{"num_hidden_layers": 10, "n_experts": 64, "d_expert": 384, "init_std_router": 0.0377, "norm_eps": 1e-05}
Below are experts of layer 6 (counted from 0) of a mixture-of-experts language model. Rows are named router (the router's row for the expert), gate (a neuron's input weights, with its number), up (a neuron's input weights, with its number), down (a neuron's output weights, with its number) and show model dimensions 0-191. Each number is 128 + 32 x the weight over its row's rms, rounded and kept within 0 to 255. Numbers have three digits each.
After each expert's rows: "comes before" lists some tokens at least twice as common just after its tokens as in all text; "gets" lists some tokens that make up at least twice as much of what it gets as of all text. This comes from a sample of Wikipedia text that the model never trained on. Tokens count by the router's weight.

# expert 39
router:103113117148138098078093111106131151132083141171158117131119150156190149115112142114182102145104180123041153141108159169086171096132079061140115150130160172110106102140118102110111096178111148133184148154153091106141091171137145132153115173192179144134093125125138141134099057125116176086083175150136121086122108190153138096159168140166167062123083156096163163130123088114113068108135124147136108098173179170141127084097161125143075128130122145115155109191162085114148090134136131123078165076133080157057085110139100204139148111158066182132114114139120142176086149192083129127
gate0:133164169143098183081123149162138176126118184115112078142125180078127102159147156128103152131129119128144165100095119126134064063108089159086128193102147112154169147113191101076130154170179133117141131199121096155098166120140127153133122144097147098191124161076115133127202139123128139077112097145147132111149113147159096079125169107123147218136149080078105126121088111139129110179120148147153139151120199135097105099168169127129126099096086129197117137198180120175174155088090130127156128077131147073105088139186136137100137080205110161117096122115101076200113126148102110127
up0:167122122145157169140169151153110117141156081181095128132096102115143131162189115115094111168152168137165153095146102123144091146170139173124163110167172083129076171153136092105113156082143095086069146078156141114128164130145071101138156158122133187139171152167159162132058085121146106120095142123138173135139087149107147108147144131167111094066183126131139190097162075114158143186110126153115086141072061094106152158150083040013102111130066136114073080158131119087147113119126112163124129113115113113115066136115087147101095134087156148120169150127123101122067128139153179095
down0:129129140141092067086097183095136177146143152152169108097139174092161170100130146147133120121138149109116075160108133111171132126183163104087172109121089102151157123127096166120167065166150106142168137108126168120088107162118119154151120092103164103128157043148087090125105217125165128070183129125128087098173174205186154131090147075154124188149085160124124053182110147077097150088101103116109168098103197074141075088153140084132150181128134138139129123141113159140089177136103147138151136131165112115141143100156138148162104104103088148048068111118115106124109116114075116142
comes before: "%", ".", "0", "5", " |", "8"
gets: "0", "2", "1", "3", "4", "5"

# expert 55
router:136161172128140077128080116123155116152140112200190124102121139135167179147107167091129130139202125108064169132211113067118151091103106113136126174072154072141139110083138154161128143128089159133116065139134141088039103143145096114156113127175124197134050136117125134145110066114148153146126158128115185164133082116120151148143107138130114109094139154097124139128061141109179103112137126063119137143137100102108148069155145099159101106102108119098164050175144103182124135117131104126129123162117087080139108120147103161165119133132145112068147065175162161129212144128097047122
gate0:154173122109103081092160202105153126144087189129131137095137120157148135099133102133168104121142154117139127195098109067123126131107141193154167144104170081134117155107081160120097115131117122092151091127154120059168103125140164112142136087155130129119130182112179115076115152112149072125154146099177098104138076175155070119161080162133089148144151107124218160103087127060142101094090148177164086151133106155093110161146081117141104082122059078132100146093106164074086078123152165157113104094092105216167156152116152139148143107176138130094157127180094121114150173110145154061
up0:075085097134107090128066115195110110137176144080112198119175149144079158090161137092077111122109151123127133146128139126159106165168134072144129167188102085116124164134089151124130112136136147140096188130128163096093096160088156108143117204104136121129169128079098170131189098148176060179110129129133148155131119183148141206096112075077093154127117104117133151146158136123091135090136119124085127128104144169137119118136159151146100156087134106069121211154154103092124104188151096095135108132155127169080093068174128165173162109117179158125133212064154135168132163175127134148
down0:103127078112142114134070131176150110132132152152141094135105172085131122149156085214158129140098132110079184208111169126118088126087073147153182162134090127115188143110058192121096122084123131099094151111142104127154122159165112123119118164092130115150149071088185107139108171129122123157114173108144143126106144123094170131141119158148202142061144116100166175144165142130165062122130126174128118083143107113184092117097138135101127121122134123115123101176119126174098156102189161145151097095116182135130137023141120128114137107102114161096095105114095079172107137078063222095
comes before: " the", " ", " a", " well", " an", " his"
gets: " on", " as", " in", " at", "|", " for"

# expert 44
router:203124193123159108120182103123110149113189189151071121139124071189077120093149137121089098140054090141108091144093110134120134106113129099127144102130153104160162126121093138156095096157145118134144075206159134074134048139082147147125096142116134137175152121214179114173176134149133111180137176136094133151145143155099153093118110129100135143170128086092110191103149098156176070135143089131134143176113109154119162120181165135160105142129126089131156138144152155120131020164146066146109157115098131197102131137118129117112102164102093141072127113093157100091124149083093074137
gate0:142156078144119138144111111118101166124138152162092125089161187168126123143085133149154141122137108168180168095199127138156211092150158088100149122134158174087125147097182123109109126214102082144054143167141101165150130166137088140140118121142114099105155174088160187116139129099183120124094077109190116101144172127144148145142137160114185072132076126167097166211147128066154142142069118115164093105149145134149100102152141163143103131146132097147153090126107108117115126071117107115093190089082102139152151127085122091073124207151194164090109051145151157107116160133119127158
up0:106147051145131167179153165129065204099157131131095216169092051113108086156148148099133166152143140137093145111126110159122134157106144078131107139135205175089142117174114166147091092107102131081083164083153162141105099107101167103135151097093092118124148149130119062189114131108147162134167090079168100085072143126140133130090129196168124140162155161174135113155152140149142126150102151181149129132104144072111166094169159125079176130136163147091140108111123117140134116178114109157101102096139170073100149144116126130172154128053145132191058083132093154132099141174123154086
down0:127087091198137127133132118162150118157109134106111129157072106150115196116124128127168141118152057033066121084129109150151126093076103122084166175201116095133112110160109137124091101118074157124157186163143117137123158147118127172104095103098117073091144120174160120169126141152192126134193153094161131149165162146090099103083150099113127126157174197096106132157105122116133188144167173143073092159132135080127104066038090128106129196124200165096109139129134169112096168119141084155123134143133037122094122158117129123108118151110120090121112140144094115189140091152130126140
comes before: "|", "\n", "|---|---|---|---|", "|---|---|---|---", "-", "|---|---|---|---|---|---|"
gets: "\n", "|---|---|---|---", "|---|---|---|---|---|---|", "|---|---|---|---|---|", "|---|---|---|---|---|---|---|", "|---|---|---|---|"

# expert 29
router:083113137104171099095111135145099145119124153126120125173201144163130085137133150117109148070084135152137096132090141106122065106112161073111163134095135148112113157109091080138104186114137162109120125140111112137168066147129084167116065135130131132145145141142129103140114063109140067140150106150183122105128117114172113143117149086101111166103098103121107067117182152138118188134120158136111124114087092138162173128036215086102169154111111135158092091169135125118167100128170185185123161147098091149190140121066136097126186113157183143147227098110093182129085140185113077081
gate0:087163090143113098132084125181135187141101113189170208118120211105128086138122102141166110132105168105148141110148167110123131112164136147157147185127133189138190195111100160169108170167166100126159097123160161071170092114063100207097176173156146126230146098110165100171145111112162165158109138156116159119135121109131131155093083129166129154136127115173097123112092093165149075142110121149177094098164146086112091118153065173135172144133148191145131148147048177142120145121139120139127086126136102150129091148134158170178138150149144092115163138131129133089140191140108108126
up0:088097148068183139133164120089182078130120136112165056141072134095150098217106146099082084135129164130125146169124103182143152162117092120151166143125126102119161229100138137148153073185115130113097118153119124075132075115178160146176056137136107130203121157157128123177127142113183215121162140106117092075078170145138109130082127091150118122099080095079121124128136133150133129111142136120115143129164203107141100097103132078081092090120153133084149137143165104156123128108098074077154121106081159153047100108115145105110114111180123139158136107152119160087157124136134134167
down0:084177116172125129146096146113145107210128095149140157132134167162167096113088119137142180091145116110171121145168114111114113114164150106190137077159115120164175089115125149136160108132109110151166156149077152145052172049158146170141158207069191111137128142137082080154142107125112129114124188086136078074166109158152098172129106138105120147127121170143105140140136124172108154094139111087137121175084146062140142097102148086131131180148109114128199142150111125085114046137149138118116169162129077094065074150121165105117085121144155068099076168105082109108108192117146102096
comes before: "1", "\n", "born", "2", "S", "C"
gets: " (", "\n", "/", " =", "(", " ["

# expert 31
router:175098102130084138084149157131122102126131090129126098074120069137147160149129136146129111091109193131052151090110130092079126118133097141133139099137169185147138138138098123159132074165167165115160122128107093139209149161159102131149109175124165142182087127133144125085129059143132187155136129097103133147080135131168091124116082166166149130144139121149172144223141138132061166126076144115145115123125215153114106107068096103126204075129097168121135189141140084080076054153162119150112118057131119164159132131145085123106116120117077119170172130174149090159167144138177136087
gate0:127155177098114095112122167113130146155110153131095123104118125118158114155122117132154118146132125117122181089129147044138059137167148172073123114135143103170095131174127129142088194097092078086115089140166171134144134103143135126165116067141120144101081158145138144105161090108139160118098198132142112076088127136083146078193154161109192067138147114154160155084092188176165085113038167160178081057128143114180127158093092103095154147167128132119107104165089081131097164159092176137082124136053143111118162155138120136144165114131096110134125152089195089089140118135179174118
up0:135184168112133137086117129182106114112108105187139183113148117096177068150128100136131112130151183082160184124099112201148118174138183153117139140131099118138110096125127150127117142159151135129151122077073190131122110111162126152146124111120130072116123097163213205109127175169081053186117149117200090098129110079141068136137121104142147174111150140092157051137206163155168135135161129104113141115118175151147096058121127098119108139112139149072094074099108125115097053142089156153107128105132128125142113076111083149108085146119138134126133063104126128078169144093146065142
down0:072104042171155174127126136147190072141077069115085103164123134179101095090112102156138083116117190187160191100132126146177099126110159146083136112133150126092126142181075126153115160152103134162120114094143109120138159156141139129171137148142092098102131150149109097110197114125067147145114103103128128144147175128109165162137143158078144101103123124112104071143081103149073161143094085114147138081112160152107197104151104176078176040146057063127094130146126121164129116076100123128149061121092092162138146169100131144112191166186108123106098079117167131110124086117141119128
comes before: "0", "9", "8", "th", "5", "7"
gets: "2", "1", "3", "4", "5", "9"

# expert 3
router:110092145191174099119178139110117125151137185127115083150115150083143130105136165133159096091147109201121075118149135199170125102173096076126144198032086085073164161128101128115177141123152144100064098171098162132148137142084137127144119118117124061131164174175140140173145132103170161158101154131119122116184146153126143113157145151149079090061139079146116139123150121132105110087216155121094101120146095144102064155148161082134122175123136145100126160051129142134196055109140174158118124185117116126129099104182107162125100090116119144166122116146089119099081154107156102132
gate0:117062115172146128119109129056183127114174171137118121129147105187135083069167155127114112102178134139147024060104150137147159092157071133109169178091111130152156106135153120211147066078116108134120147146142122115142116134100126080111164114114121134103107107132102102104189142148109149089153061185109143139099171124096092135113167139109179129129127115113130157063149105103139098135086197058137114101124116115133129151163158057200123112139130159079092164120096104145108099214168137184128086108105148116099166126140132134152081156118142162137191141194140131139165135095146124140
up0:106156134124094098128073100180096191144157136112160097138133226105153116163093079101125141091103127112088118052128125073084070138116139118085115154138101138129126099126103105131134108137104195108123170114115114161167127085116158112167165145129142100096107121127183120110149146163048101181054168139163132129100114081122114100125137092111106142172088127191097157100128156148200146123142150154127099154201135115134148117080133141186108174180176088113138113130129099092168091092103176145140125097174087103158137116101148100169108157160035126108161091079124115095087085134083083151
down0:099060170140081120125112160147151115133152079170167135101155098116115155128149101128163153101093127116116113080175130159139159186101076156093096177107162137105090079129106164125099101120131127081140141107171070129159148129137109172079067117148169110192126127158149087170121115090128093094157095132094164088133104135144144170129132126130102123109147162110145164142088138145114172118120185123093213139161135124110148102178092150175134084044103161147062118102102115118039169092167146054205181118082159096165152113139125118174106127137128162144147174136145099096122144114189182082
comes before: "°", "″", "′", "7", "3", "8"
gets: "6", "3", "4", "7", "8", "0"

# expert 26
router:147109159110077128103137147160121075171157108182055155105085168070144128167095180092107206127085133113100134100115132171152071151118160127124096129111139150114170119116083169107170120111115120116071159154158077119159145128081187120114164159112135142087142162169106105127126146154167105134079231094138090126135129113155173090151172114129158180095137098109120114184105152144136103100154131140126173147136087149126099083136098157184132120135066084139088172133138153135171100139172170187143084145117125090108164126091073144142193125120112068162123137122098145206130138100199096079
gate0:117167186121132135154088084131119114166132177170057141127139094188159136084093125158145151125168147093145124116103126108104121109099128113089178110067072116056132096119146165083100096128184117091137078119139108089154094150110158108183153125119128119112083087090139096083191182134162152138088052111153134213020100107097179104145166170142099151086135149123125116115079100072128165150110046150155153082128155126134121165131124168094127138101178121142138078053079120137151119112105091143128068151135160166159126110100142111124115118100153140139125112156108169159127109132123067129
up0:107187089087167170142137083160160171188159104111098144178142146167122120126148115177078113104127073165098078122145102138109093111153165106165156151105102149112137147082101124168071149146128127126140149161086096107148106111169147148134153146105082147142121099110099138105121130086131121126092182144119165107145096125157120094134061126105167082044114196124092086140101082067140177184189087115160135091160122125104146123072166142113104121126123130129144116127133147137136149160158120092036141118120174130155088221115201106118155175203183129138075122159102087099142154099128072160
down0:133157145179109117071098129081098140129129161082106150089198144123084155105134164113070086122162172135149171080122108062111118146085111139124139165089111131134110116109124157135094150161164124096101142099135060099121175091131107124149153194127152121122094121162119102145146083140145153117150097150110105155085166057163122141158125055090107146073115170116150134160143130105170102129128155145166095137125140054070190078138104163107124121117147146129192093150128150165159169158191127083097109175161133169117134153199187108113085150071174190112104106090214097158101106134094137098
comes before: " and", " which", " but", " including", " with", " a"
gets: ",", " them", "),", ":", "\",", " including"

# expert 0
router:138132184116195152087106200126149077117157149116148119162078104068155151094154123165156194140151133139159131153123117178173131131137117131173110151087173107076116070122128163068089094138135132142076115119192133038083111107145156138114100144118162097130107099153132132127101127146095131155156186146091154100146153079124105145080146126119113153140107109110180164143093135145139126148168153098137133072186132114081106179142116104109158132104050140092159071152141176203088137134142172128107125143242131141140190076106121122095145129117070052128101090120140142102109125118137093107
gate0:162115092095148137161187154113130129140121114138072110104113138116160136134147140035169086052151152133146176141141139155091149145110108126129162143122132158078126132120087149192110130204132121164102113144088097168149167135122126165088117108141117144127091196104106125105114125097143061087123151206128083106132096110117132132125130106142118118122161179105116083102152139066068136085129119101146116140048151098167148138172112255166138101054107094130161110155147089123050083152122119124164083116113054156054128157143144117117108130104092148139115120109142140105103100082105094083
up0:100116137162066087153103134113128108086179168169144115123125166161127178166120154155105177169135129173097117120127122122145109098164151117158151134079125163157078180125149185114118100118086160090180124137193110124119141125156101140119191120145095110094097115129097123149128157098090086146109121184114112139128131122148164096105120150112192132166139109106184157136126101069103122152176178119159034141166114120157089158082090125132074111155185116157141093193099173083179102092097063151158179156112084111125169141073173124114151115130176052125142091182039107143108163093134114145
down0:114114152176119106148128127120087158070174111158147127087134106124110132218118122087104189095138158106162111131150141097112050181150149099169187148091122193131062142123155173090106139146154154099112117147162135116126141119105117108152137144150128155162098040118065137130108185180114095120131141146126156120170085104125156117123150117130169126146134052065157183184147146082079140188119184126140095117199128130138110156090130177091102144082110128119154129160080167104194091088103130157090113141090117101127141133131146172083093153131133035117125088176139120185097127111117088141
comes before: "\n", " The", " the", " he", " In", " He"
gets: ".", ",", " but", "ay", " when", " while"

# expert 18
router:143149141155084154142118093180112158144095202190096054186130156138137182170075138157136119206103154120151108096130140158088133118166138090124106096100122132127099118143065111124148159108152143143084129151141181130132151113079188151168103084174140134139138129172089126145115151095089155135107139135200148094077156109130089120160110093106146057104148097082115152073164102156186089131136170115126114098174129119119155176162062067119097128059169135084073106087071142138086134096144176114133197116123092100140172141054167093122130119149146150152091121115110160119121092164140111095
gate0:120140125191144192143111151158135105119085164047117097067148123082112111139117118131069078151071165116125103179135102154085135133150136142077128125106135155126114147107168078158129074141094157146151158130133144102127115164150189132133107085128210112096161152088164148112148107070119182124097158114128126119113093084130142133143087172174144119097121180142102123045140177153121135109118107098141148150145168081139110093104047200170186145071094091090155158185166157143115117097120140140137122118147192135143159121159137078217131203147095105137138150096115175164128136113155086106
up0:172078087129107092127135194141119143108155112145160143136121125104080138085134138137174129125114123172180113122091040155104032099175100123105132142108191190162118115147112086164124152135125077129212099137160081098102092041107094185164101120152149077115134167164144161144116073110176197110150143144128165146139166134115110082104118153163127124146110134125142182175148108178106132110150101135037137121126075133128098154119129130138088128156119121096180149109118119167103123086128087095081120153196155149130122123125075106127172129113186101147122142130095137088124060094141184169
down0:136123104132096136107114142142122174102110081120160125066183098068161120138185077153144168191088143157159164106159108156051159143086133140114180151075101168151138134158221122195145114096117155116094145131109121080117131150148169152119116130061173107148101133181145145170142036079145104141091156109113196087124085139093142132126184150104108089115108137127132122078120118107144104117137146112085157157166120138140117092144131130157165154177108161145090132174156103132085098083115179181139113129080156125141137128092173122133189205123153171125116099083150088158194131161124096172
comes before: " |", ";", " (", " votes", ")", "L"
gets: " W", "ank", " Total", " P", " yards", "k"

# expert 30
router:131106118129161117150107123122121095120163165139064137150149078091161179126051146136132084204085098146141128111152166162180133150123126150152174138216121156082129116093120094156171153113129116096197184126101163074194141121083149074137146166129123140097104108140110105096105069159099145197189116128125113144118157139130127063079135125141111107083134079181154140112158103162106137073103181170113146134174103135155088089154121142150180159129156170170117154116193132116150148135137127091057069111111139127142163143122120146113126067130109062119144106113148092066104112203151171125
gate0:083183172152177129164145110192078137155092075125126096090114096131134144165156117143151125112137090078180180075078112121093106169124109157147108127138116085144083086088177104128133098094127164132059109082108172158139130119099151151082161190159134121166099121103093119082120151097089146121139087121133187107095101111128151131109168135148161126096134176147136105152147192080206126167101056128145157087157095109138149153143080160154086113156059121129120215117099106082107157124075144137109121126123143164153154136063161117147107103118203115132163099067080137078122136166160111147
up0:075116183158085119105108106112135138063149178135124131155139143056104104112141102148113136154130134162112188147108101133157093119156131102083120137154143188112125156115137134142096140106155188125139096158134143128094131154087085095081110155151093046088175090043108091153125121114138138131099118103138077096094093136136126105113111124030088198141110159175122148150180162107098064115169110096129135084156154166090104099137191090188151119102129093159132090115135119089101098107113143154132201171122095115093066117252066123118156150100118136133151137148153151157111128116104107114
down0:128112136099122136163144087171195091164138139073110121115129114135145166116159103107112163102099145059123135135148111116198126121130107090131123192182112134117125126089151143124136122135221136162101136133171111102141142169118151085112156102170142102086104188109151140156136190034103125100100138086161144149106165111087184147131060107116118114110087147137089137083074169232167130110106129166091081120113074116126175107098134114067073119125163120112097105129110067102139081157178107171091098096146136107125128131168144110137111193088142132124130125053136183158123062105097157151
comes before: "0", " was", " |", " had", " is", " played"
gets: "0", " he", " He", " she", " She", " they"

# expert 60
router:158184132131123120149116118099156132176162114106181104147104020125146090177094196172110151109144156134123100099063111099071099103185158091121148118191097114057146128081138166155126147101100126112125117138121093111067127158140078099156126082148113095161158105101152091114123081208155165103119079174095145126097169125181151066126163169144083164176160170092171126119129093132114160144202131169080097086148117107129145115119103108135156155120134132109113140130138122168091163122102092167109119118129119076104103150061174063139145082099124124119142099199165134102113132162150118173
gate0:119113162101116114149138142149138099105101131081148046074136144210105075162151136104150159089130197131146064149138126087151170148157132182119091095111107118117174071106106118115153095076149186105124027172133150180096199174163122105128121120124128170102132198139099112124107112136110123123085144115079136091107132119145134101096142136107124094176132115109112163114118141136093106150074215169142110124115117098162171124119107162113106128206178146171132100097124133078115055113104115106131177097134138067086073073094117106123138141075146138189138112110159157090179132099135121147
up0:095123076163125146116149191173148149128128124103174152167124170125093147109150132128144072100144172111083142106178056154112133129203136122128143100154092082119093156105107177113096139148115091103150147085087122114188108140106064138127137155143125128149176092156109101163127131163177136150132116146124157121178112201174162158115152168130047221081139103210146137138096129100074143109109159116116138088149097120144103102161164147158116154114085180155134116123104140160156092191089096201137171132135085114120150122152091124136092101087102090133053077186092166130165174104099142137
down0:131095136126137100104144089151101124157126144141125213129124094127166136135176154120140076132119148161131121104152048132125123073087147158120139203138147119121142090172155102141140145199110116199104135119161104110133158117118139120127126094105139153145075151123099071127102121158138183105170110104140143067066162118098108165157143166104131117154117090165128200159138133124116097119054156156132148152139122116141032127024181149197083149127156117111161122149078110124085121144125165089140123130135082062153161125136114141129149090155119118149148100079101186099061130077157225114
comes before: "-", "ing", " of", "t", "ground", "ary"
gets: " under", " pre", " one", " post", " inter", " Com"

# expert 37
router:136128149163150086142111191159124138127122126135129158086095109045122140113095105141079066126114119099191116148110114143171103151026148116164217126142064089078083182095096105128150192116114168130138161102181125097089148088111149117067116155091085106137120153083161113072096101181110118100125140101145138116178120102102154041120126075120141144162134114164198102148140142138132132126119124091189128146129162183103147110205070111156144038136089102129112118137112139126089153118105131168147100119108093182137080112136144117100123110104092069138133150082103138120121105155101118123
gate0:119151105155160111054108112123124178062096073102061145142128226135108145136146149130155096100140144150084146170121120140148131134122079107091108128111144127100093123164158090155087182137145181087133103094058129121105112149061148119094120110135174090133113174151123105106181123142155152102120118102123112119125174151135119146043132108118108149083162136169154113150155160054098137080115164082102117184121091085136120175087125091145096115195073130155169087109151175148128092095195089110092100162144100126118135146195105139184107090128115185121108123131142085118188150117186074107
up0:127135148116094114159160064165144136186142156138133102163173096130137046107153090139178111143126132116135168123162148135122149092178138152122124122140149195155056171185104101195137115124079171125147067190127140069108123151144140142128110115152158112110151084118081134162128131067098081153139146063137144134168117146102088136107106184206164124133147155132161118135169113121185106124143107111064165116128058168118172153130149094196060120149136130180129085180150140048141155133174185143131133136149103171127142142092103116132126118066112176121164113174155154137113150170191124153
down0:157159169127150140109112092142190191187047091132120112141086156112141139159172165130157166111106097113113096140144070155154093161106186135129159134079096166143092120190128125120123098124132175127131054169095097114099137166139134095177114113163159077098102090217164163133158149121131124161116163160156057135108144145107115117093107117140113111181147097158183143139136201116156135112176119069057149126131060094149071119066114139182043132121082081139176163153124100094090091141138127107120115159094144170120117164154071142113093144117098152105111102153128136153131093112100132122
comes before: "ly", ",", " as", " in", " life", " to"
gets: "ly", " well", " early", " large", " later", " late"

# expert 49
router:078130147121142170149133109196080142102071188113155165111145138131104119111087113153122060149153125167123111148073136138135125098113158073107152137191143088148062121154088091135120062124132128106146107190157148121172074192084077121112136090138140125124135155093108068106141081091128148113169142161165121050122103102133131196183096118090105188148143115102110172107119132101158138129114099087153126143109169118153155132120144141163198140114163150163191111133135128198156071102182134129067155103166179110173169164094100110063125156076164171152095117113160131134105113132112174158
gate0:157181135147118076076196071136152146167090161106082054123167072120186061107151120171147118153133100084200043129150141151092158125103129067097098113108127162131137131159093146127134127095116149073112107124158134135171134141121151143143169087109156178114116163125097106140125146098138181096127108128152084120136131147126136123060124147164119070122090073099140072137124089173129154182095125100087155151187167111156119151116193150108092166110094124111149106077065145145137118099091157149116054181098113063105175128086120135163159127091114141141109119149113162095117151146075115066
up0:113134147103078119134138158174116160184130170163140109119104192155094082118119100165108121114112132105166154200120139107074094128136116081104179098147101151131097128195122113141119144055104117149116126136063164135168164155116127128192138100205119143103070136140116102122143106151067140096106091117107062169145194132174115141150119076075108114161078126142127088174135137134118109129100184179150169068141142115151107150138126138093122120171135157175112074094162200094124197142129095110088113145115170097144099120055106164103075129180136093100078116127107126106154166128162046118
down0:180135197173125137127125098134138116165089117171103134187154079140128104122098101110098067106106111101196152153121131167072123152177108109149149166120129189119094129124132118095157172065143120165103089174115127178148148132107142211147139095131120105135139114073117118069138133165128156168163113153133131142166122156165166103112121132159143078092122080193158109174120177087144123107197114069142149144145133105147096103191120175143217159147070144089063113148113170104136130125141114184116138166086127073103142143133109149166137093099159092113145148134123167107218134126208124098
comes before: ":", "-", "=", "\n", " information", " career"
gets: "\n", "==", "===", " Country", "Personal", " career"

# expert 45
router:075106156162166122180100130120106117136115115159137133147122161078101120118200106093160216196165186165139113152051125143124135154142140223146160184135098182092140147145115118132140130152138158151076122152133117071101119098079164179097140154129217128139128121179142128078085143095098124083052159180103156180171145145162211174114119123151130121143064132150095153107120106139110151143165112142147158159129067090120163167150142088123152146124136115156110107144127101125155106092170135176085172156193114127158114114119165124133150189150097092142150154123155116082163115103128113095
gate0:141190082095170120100118131086120097180128141174124188099153129166112076174085128065129092125144150134151129091118183063167161111201145149127110136142098138139138082123136126124150166146138149178152126119130176110175131146166149111167133144100111136095094125121128152125109110184136151195189166155182162204138159112106115147101135118106136094145128117097097134136137089147102203116070184091141155126126095162133149111126106142160184041094089169142082130119117148127141114201121088079134182131099132158162139136146163096132114088125182172172135066147130089176132129147044089178
up0:129198115089163116112207114186150076133140074157092095113136113171146136073126112076168127155118148103120111073158152133133196132121157119144077105111095122078108138130130109116134109094144096157151060130129051084094122129169170134158130152156138108126183092122161218182077138117132098101150147141151122078163152150126183121107118144086092109183157078167088076105101136143129116174175170119161082177106117078187118087099171084152123164103128184130170137082130113116155109177116132123063128124160127133122096146107124100130128124094069120107117093120140157166082164153181096173
down0:153124131146131176161155184116117157138154108162145089174191095136128141143088137122121105174094086095149161136148121140091185146140164096092172111105151071100132049140142131167149111078156146105122136117165123147136152210080112183165109156161173192095105103189114183211196123163079137143164141188122115123058111135114130096161157091150115171130075155112142118167117103090136158148116146138152160144167090111119065093064115124113115132153082081105147173088135156107103136151134106145096104086063140136128111132147104135141179187064148127085130090146167152168139111162083130154
comes before: "==", "\n", " The", "^{", "The", "In"
gets: ".", " km", "\n", "|", "ang", " mi"

# expert 5
router:109168181112139061127131113173124156122089110102130122062096163136128115155111129091152163106155145156118134121116074098131149127128164101134187100158145116171123146156139089114161068163107196142113128117205158132075102137138187123120099159068060132134084158141067138066156153063080098121156130187138153073161114101161178181129124081121169130093194129088171146207109123138092123171167102077162094137131127142151117153172111111179067120170124124095118136166088144143160120120113168113126090126155074084113109119105155199101159125090176109125071143119147096145133134102106089096
gate0:132039070148096134060156107150122126163141094109137046110122205091098141149144174113055086132119122070091134091132173133119135128132159113127160082106103178096154097108142117117106142097135137112100164110150189115110185161108124119106080146169082128144093125139109128141116116071157096165138185123123136171103151108142103167117069114085115148167148118161117180083158095080122140159081114157187078129195159125152090158091127113158117156150143109158116120156138220091133033157147191103125108136170145098156094136161149122163187141112124104149181122136119112111140104140122141192
up0:090100167088155145087111158145171170132148132095160168125208137193108129114123114147136120071108146134122127149106139126111135183057124158137119082144072170106160102118162073113130107136131132162090112146144079118137139104153128193142156147114108097133106129095116180053134118136125134159141126194125114165130163177107101102092184151128089111165143160132088149112144150137113142139059128183171162102085151153147076171139089130103140131121143103178108124118110171067157022103176151145118179109159137151202094168145142127150165144111066152141144091129140094144144043207100103168
down0:122110075116127133116141093048144114148201120170108107131151161053037139122114150099107109148118080114105112162137141176187105119105152117084148166174127118119148129103170144146118111138139200125134134099117144102149100136101113129104090152094124166091121100151073117091067109056175138097098179116100098100125173133134138129135061132129184128113070102152150149143100143116117185174120120161111153138171138118095095155124176099127158059164144123174101149117210159162122194167141172126154115154101182055186110171157160160141128076099094113116111108164167170130141138089163095155
comes before: " to", " the", " by", " that", " in", " a"
gets: "ed", "ing", "ated", " used", " found", " announced"

# expert 38
router:090082126158085149108080146178089048180146149064094144102093142106119090148208112144139120127147184115154155180120097176128080137208189189134083160104146151134093149134141083159180095115151105121099157151136104122129161151168148080107114118142167091076135149175202137185195163154167110159168166169115137063164137116115122090160148121123153115172098090086095116121121144125157164139177134121095170138141164175115130172120139130141066162077133084099164141071135143109144130102168130109112125172181146109145152094141095132161086125150128129113118110144066078124152097115139144093
gate0:145100156128076114120091125146138092163146066172184137133076111141063097112129151165079127107165093167056073145127178156178073154187140089130125049147109104105139083137127136168099172116156136081087065129148143133126143115088135160169160187129160145157201129145126120137097099149157147097146061147113056140118120136160083093109087123114110157144113133083105120122087094137145116101168079059192123102160111167194150089134127189153117145118048093123112088112125139146138087186156127143116117142156136162135078078145144111102144098094109121123087084094145116159138159090155137109
up0:185143185066193109088154152156085146169152146149101145151143119146105099102133120119095123168083207102106108086145166094162124122063090114132124140110121134150116107161115106156135186148145149136161140143099087101140082125101106051130171112113108146081157170166142142179105121109068140119178143134141129137164179058104096176105145103206191112147095090119208117075150132104122118132106154119149138146173116112188100154110122138147149149113123116150153175114177123120135152152133112090092116137152086142155179130122150085122103089164230163128160155118058066132061150154122148102
down0:171139172133088159090148113144092166126129194158113105153165135137133130114097114125133127122130138119122130141114169142168099163078107085184164127142116092159118127100084081081148177145148093184147145149115156140217133123114114062155120221146120120090132162184170144141162166100147054108102087091127147141127149143128128147119140121158158205147146126134097111104135144084127130086184107087128134059116089092197140141147100197155163155168123087150152139113084175122079187141110115121126143196117118084048130110185154128109103164096101219113138098093131134107117140070149155098
comes before: "N", "W", "E", "5", "3", "4"
gets: " G", "°", "′", "″", "G", "arg"